config = dict(
    activation='clamped_swiglu',
    routed_scale=1.5,
    lr_router=0.000804,
    init_std_down=0.0,
    optimizer='muon_variant',
    dataset='wikipedia_en',
)
Below are experts of layer 2 (counted from 0) of a mixture-of-experts language model. Rows are named router (the router's row for the expert), gate (a neuron's input weights, with its number), up (a neuron's input weights, with its number) and show model dimensions 128-191. Each number is 128 + 32 x the weight over its row's rms, rounded and kept within 0 to 255. Numbers have three digits each.
After each expert's rows: "mostly gets" lists some tokens that are sent to it at least half of the time. This comes from a sample of Wikipedia text that the model never trained on.

# expert 0
router:143133086117176128171123122131100016136110136138112107152159108119122133098154110063158131160148132033113087142111107140129137156106106141150088077111134117111146156095091038100127152160106167
gate0:166135158153169090127129118136135120084090169130138118100110113124071199132093140129192135115168143095094156214145189155066094076116112150149115098133160132205141181151177123103124082112144175
up0:111145143125135083108140092162152124117112129115141065157143086163137066156075137146117155171117132128195127107099112124166063123140093093183110142086104096122129122127107196122186118129155114
gate1:142107122142221157148141134140133109143126139107097141136139118097095122122078092121109103131128072094080131147144124090199108104145180121111134129129151152156092070158137125144176094117138097
up1:095151125148137125136122142103133104122097149081168163129106135145066048087087105130183136195177131086101114083129123082136146098116064118116149124105186148140071065152062161117150188048112160
mostly gets: " was", " is", " be", " also", " had", " were"

# expert 11
router:121145076092100162088085124138155105097102168116112084193123187111161099144151123069112141156128139067086094167157120141142125164080103155131139106105128096083127161049097118133172122127144141
gate0:124152100117089107117143081107064101150100095124107093158086181150187156119135204144096108170172140139133131117124109063146103146171166110079120080120118152129100149093117121175118123139121151
up0:130111090076178127103062170083113103108149096140065070089139123102116092100117066094173114143154113114107106123154075066122125180123139127128133138118163120081137108151077164170143138149149135
gate1:122102106158132109054146147100121149134118088060131166110097178140138147160133135089192127157154176145154140083130088162172165146051102095139126145122127098133130162110093147133096205134123140
up1:133221113134114199134181091126114077148122152070179109142128117112157116148096122086069196068127130099143140193148132141124139154103157099141122072145130075073164109119178115093132114079119114
mostly gets: "\n", "\n\n", "ed", " out", "ted", " other"

# expert 1
router:113157148124179085152141126148142200127101115077138142160149162138175163098148100157128143168127095125139168155125121127171106108110108163188097152109126104079125117095107053099131138136163114
gate0:106161106109156170205168098162169159131136165081139200124147123122156080145144134147125130149101134126161144101090181137154185145153161169160152093136198125125098096165120111111135200115164161
up0:139148128110082137141164169154137103122174158135160184112111126127087121142144093040125209143161081087129177129096173141109137114116136153116103120142150146131151162145148166149135123119132152
gate1:099074105123108116145155134137104159148130162156122132086132162085077203131146070111120108181082086122149123122102155126165081105163133140183116141170103163170151115120092110117139195173141098
up1:098134142088168148200140163088079047139103167081108165112138086162145155150132139069140178153117137107145152086122122093121146174103093124140146164133142109155177108132162087159137165096185119
mostly gets: " John", " York", "ton", "ham", "zi", "ford"

# expert 2
router:134117124129133134124094108127178119134107136125137106133140146144180131103091153085136144160043145168128116143091097069069162131126090168140169097075160141082142111166186143098201130126129144
gate0:156077091095099188138136137151124104094126088178096111108141159147208148203151102095083138095070101121098152116134173155130152133178106069117147147080183170152131110089130118101176137134192092
up0:112082075194135148119092112174112151148176146105170097117123157151175136105138106127110187131136149130077140166090162182111151084151203170149135104139108177161175121131174170123121150167140076
gate1:051093090090097123132113180085102152114102122134106116094145127124160139107133116143162149060171138104173148183151113120089129190133110177131044193127128170093121108121112127107120064074145117
up1:180106141126120153154112099068129151116102097118125141129190148172121129103149161097159127138144137142144158136126121084132149134158178107100120112096101128087076154096181101101133132125116119
mostly gets: ".", "1", " 1", "0", " 6", " 2"

# expert 3
router:165150117119084106117084160125158148173065128117165066145191138122161170210127139088160162100082119113136132113169175121129136171132138156145150085079142073079163101151090129144155124197067103
gate0:078063091140122130124109125104122158142120102138087107094056108129147108098148190114184118172131080113121087202107115098120152099142124142140160089152127091151126114165098125107120149125155145
up0:087158154112117101089132111094136184140122113185133123163155137087128136141083116133130161110108125120130129184076129190088114125115141140171071130139171080104158147103062112119165094131174105
gate1:135145169140191090085096139149145097102089139204116126127174139108126148184080119098186103098163102116090130134173170119135108105107133117113094131077093100085114130144101087066127131155139141
up1:164158097124095137106158089126140114175143140111154108139174093161156121133174057161153182143092095139118146074106041078142149115162101131152157099125164118125182111124145083134130147146145149
mostly gets: " and", " the", " a", " of", " The", " by"

# expert 15
router:118110057144114094097145143211096067161086114131184149145122166105185165142146128149150144139120093142130108059121166159086123168152151130159168139109124081123128100108117086116091144075126146
gate0:088123079086100136150121194114143097126129140152155128180104147130120119137112088110188112157182156149180113125107143048105116164188147151090091093123154112125113107141137113106103163109172168
up0:162109156136132129076096116128118115108162134088077125170186115068061157127123144079134156174109134163127135210179165139163101136158126118137122118145093110129087179087153123184136116175175110
gate1:123071089112104117052122108140140154096138119171119203120125152110170121113163074091095125108155086080125078137127101110131061148121117077110098136163153131106149118174146093137119094091144199
up1:086119101165163113150096125117152135155084179155160098108112091124136130080114167191152166097161082141094109160093214153171157131152216139122098176116108167132174113081129135063106120103172119
mostly gets: "d", "e", "t", "i", "r", "s"

# expert 14
router:164162114136092115075072106108181106204054145166127108146176085134140183220132082116141112159059132122124196162086097047162129148149078125174093069128140130100182107124160109154177088161124114
gate0:115139117059155103088062097109100139078107069113137153118135101136162163103136140153177128160151130177144130084098121137116133123138139089163132143157137183116132136129108058170148118101140063
up0:138113136141159109054112133160125079109129089128153161139113169112142126110117132143127167166130096085161127152126119119101173105135153019171136130132173102122098136130131131090139158133159122
gate1:126150146139116125163145129115130107164114145089073054121114143151136169180092148108102133153056097171088107089154171141181133103102147118152123073155131127138143072155171094050153135176146171
up1:109155182111193089151124113092109135081173092168139197113115145124170089084118146104189097097123118084129145075142044103164130054091130115186123163099148128160077174108116147069153123152096106
mostly gets: "1", "  ", " 1", "3", "0", " 6"

# expert 4
router:097096123107172133085090115148148084131113143119083125159198133148147160152146162063128207146111102153090153158137137179125118093177137184145134111101104079136162198118111100132157081123116157
gate66:146160137135077103098118069163210149130143117167132231104057149110114147139117143074170163097207135108080114126110148159113116054137118098162123161067078131085158166171113138109135093160152141
up66:114146230112148111122127187079096131111146125137110113109100200090132129158136148142127142162150152118065101152121112122100172154141100143135128060138107225169140145088176123119177099111147071
gate67:168140123158121080081198102155085115082102156136121094125084107110140137129150097167139128103146121130072131127151187143176104130133153102121098160181054114113164165100122144099088173112155076
up67:110082075106210103064160121081134214154121141126136194153106134127107139170121113118146096129112123131097155122121130131127170142145119176114136093132103182128109139229106098059139143138101137
mostly gets: " (", "\n", " the", "\n\n", "=", " The"

# expert 6
router:184162081190135103136116157118118055183130140124105118122140130068148184176137143142121131125137115124107142046121142103131106118205120117152136180127132134126118169056112081120069159137182150
gate0:123180138101194141102160088128188139098109124079172153152137118113110129123090102124140147115162117114094131079058147158121102092162123127175075180149100134112117155089108099100106142120161147
up0:084130177113139100109089105157161118182133143120154102093142199139153122103076168182108147122160157097191114093134158131099176081079106106106120107151097116152180157100162082170149143107152094
gate1:126162133161144095122127122105107126181078113103105072169123134108145147119070175072156142226120149143146142093111190060124087110143161122144120129074169132159072107111097105177082078144100161
up1:104154104110163105127153101193102112152100111045137139109100088108096101172171108155106163120101128105169160117137109142100178108187148175129155136180122185124128151175123117148138110149144115
mostly gets: "ion", "er", "ment", "rs", "ation", "ers"

# expert 9
router:151127124133170135079079139165113107136106109095150081153133163116132134138169129034139126197094116156137166118112125146185119079082138115110134122101065099080081116170118112141155094123040141
gate0:164184147117149143088137139152142124123159124087126126113125126132122136182142135134125061158181049157155143115102170157132179153158096078139099120125130126103132122104100083095119186165147141
up0:114168083131157096084101105094106075160114072160103101138093173188128143103164155091181140158099128141124127117119095166134144106107097122108093160097177118144095190125156129123163139072130141
gate1:134154169159081125161150095185151061217171093116099137127103146143122146135186129137161174119096147126150123112096087107122192126120160165085156172148089122151119088154097142150110144114138115
up1:118123173169121120139153111069149098161157090140157156123144133161097074153100181062091090126152129144110162144091099098106145166157167103107128157109162104058133088116161105143099167125152188
mostly gets: " C", " E", " L", " t", " p", " St"

# expert 12
router:168097155116108066147145115122168137112116164146144130113157151154119124115111078126170112120131081144132142088134132159156180154159096149189170124090128118116149140115163153079125124171168171
gate0:120117125131168141116094177121190150089051143111181117136198137163123153152077127095155093174162138138158197147183156125150134163132083168120133135112160116106177111128144170079142116158118079
up0:133203150165156077134099132117134141147126119095152141122102163110141143100124159109176101071179146111135111083137086124141184142115124131121111141056127149079173149107137090138142096103128093
gate1:177073147202102122124192148100148126100103162058139120189098117214088140110148145150123125132085088110093133137134145157128111194125115105130075104098096122172097096103121174137107141103170181
up1:122120086086160126083186100167109114163173116139166119114129124116164052136039171129158190105157122169187152130165103126154139102178114170172160096157146078023157140141154136101159077085131131
mostly gets: ",", ")", "\"", " in", "}", " which"

# expert 10
router:149106145170127083135084118150139120152108168136185152113154175091162100088127138134171155142091082126094131154119082147152119111132152175158152149088158100136158065157175149109097121132199097
gate0:116111209129155096124089151140096111159134105149139100123109167145194181133139129131098055129150109123156143101162152070158124124141113128132100089108151154103184158144175171115130155122089139
up0:146106095088180135116148097143088105110134127125105164134093169139097100136138095126104186121154124115082102123115174157147168133184132184099138148068099141170129103141099088156163085135166156
gate1:093097083120069083112063074150108132132131217140129124103117082145126079145087155117080165118121134118180070095147097151175118112111104087157147075015154150080154137091099137142162143153169139
up1:164116111089122171134114175100145100093111138147163135145106112151096112120067136110089115113097128135165110060186092193176103105151109157074107156100099079139095087178147148130132121083158208
mostly gets: "-", " \"", "/", "–", " -", " ("

# expert 13
router:099100140103140101135156173125160151166134129124202141125126167135142157105111076129147132185073099141100202094172129108159093118097115161148110168114135124088205128131112038074139073146114122
gate0:116130117055145146088163119153138172215151119201107130113112097097113090091127117123081162181114145203162168174147160130114094188088111132176141108089098133067199185102113112086181111122124150
up0:144064109094140120162144083105126023142116146117125116159132084111123131146161098104140086075107134106100108082174115083106109138127098195139134127172126106158119126122122160133117079106157132
gate1:148146148171095109170114177100125095162188096101166091078143135142147195158119117160045079133067103088148171126179086152083150141099079124096145172123104080135167092144114073099160068094174133
up1:108076110095162089171122138157068158156172118148108117148109158134121165125172113107147135209135158183235156071161121108167116193150094133105091116133127125143132180084095189122130171100127145
mostly gets: "O", "ia", "ti", " C", " U", "U"

# expert 8
router:181202159133094050122119109120145143170080107116129085177156108090128174228131120138213176131117019124110148117128106117157126140125109196180109109116110081104158156128126104127182125133099107
gate0:124154119113064135159171129161136139118079165124069166176141153120137122145086106204190075121077087086144178120111142093136174154134138172133161139160142103131137106120101117131099160123183160
up0:166159140096098089175105162120135159148123092154169090102180160104106075138143164138098223145093103119086132133184154125150144130134156112144175132119159132127098121083129129082094105075123121
gate1:131091075128139113183189085083106173093097187132157145140126136105143184120150146181158127124153094120154139107138135148179066118147170113142088116149130093094133132163088150127087140094150146
up1:091081093121100083133171119153103158191138102103194051105114165117176124170109056135081130130139128116146150140092089185160176138143144177083144208139117111097145173108138140119114157110159123
mostly gets: " to", " |", " of", ";", " in", " by"

# expert 5
router:161214115133125139120154114187095153148109184093167103150172163154105124156143128088120116157151141110132094178097203168143175097124139099161053069086154118127149115204110084071144117140100137
gate0:144157132140237131096122086094115110118121115074132123127136106136076128079145108132249111108138126098158102148119147124099166105108093154080126065121103077164141108103202078142089168083097120
up0:122177091140109158116147133102112100145160153123123115110105161084190141134098130190154129163132106125135122137185121129159134191128204091152119135131148117165100145128107181122120199146140142
gate1:107165136078185145113140199149178105162076153112150160166144093136142153121115144042138171153141109153111148141127081147119066149130115137084173137110130076124133101113090159132189142131127149
up1:159158108115087152125137135063083160145132113088101198110107104161122128148098169137139111185112106157124100114123139153063107090122146121154133137082115190155135109100150129124100168152094106
mostly gets: " and", " =", " as", " his", " he", " be"

# expert 7
router:113148148152154142081082170137104154152145110077150103119133182057130166103155133091121141193109067106114180121104134083157081103110097159122146160139089146094103114127138165155179125187090107
gate0:121138093152086170171135140137053141094101059167131126143161132140152189123175119089123122133131062089113111075085188176120183090119155071124141061162161117121178134158081184146101137134123115
up0:090139152129063070156138136150096116092122126094162113148145123127101125118110124093117099069215101111076116174157172175122138151130100189124063150135142085137114088203130108159148174101123093
gate1:081153125100120110143189120144134068184083109160173090167153132093141126119139055133104148091091129093098194128119101127135119192118118114157130140091078099094148187110155126118125148139161130
up1:159160124131138122146136090148101185158169139160133123138091111106123130147109119147133181202102149106125167155162162128091161077142113124136116118096125137095144125134108058091153191168153115
mostly gets: "S", "st", "D", "L", " C", "B"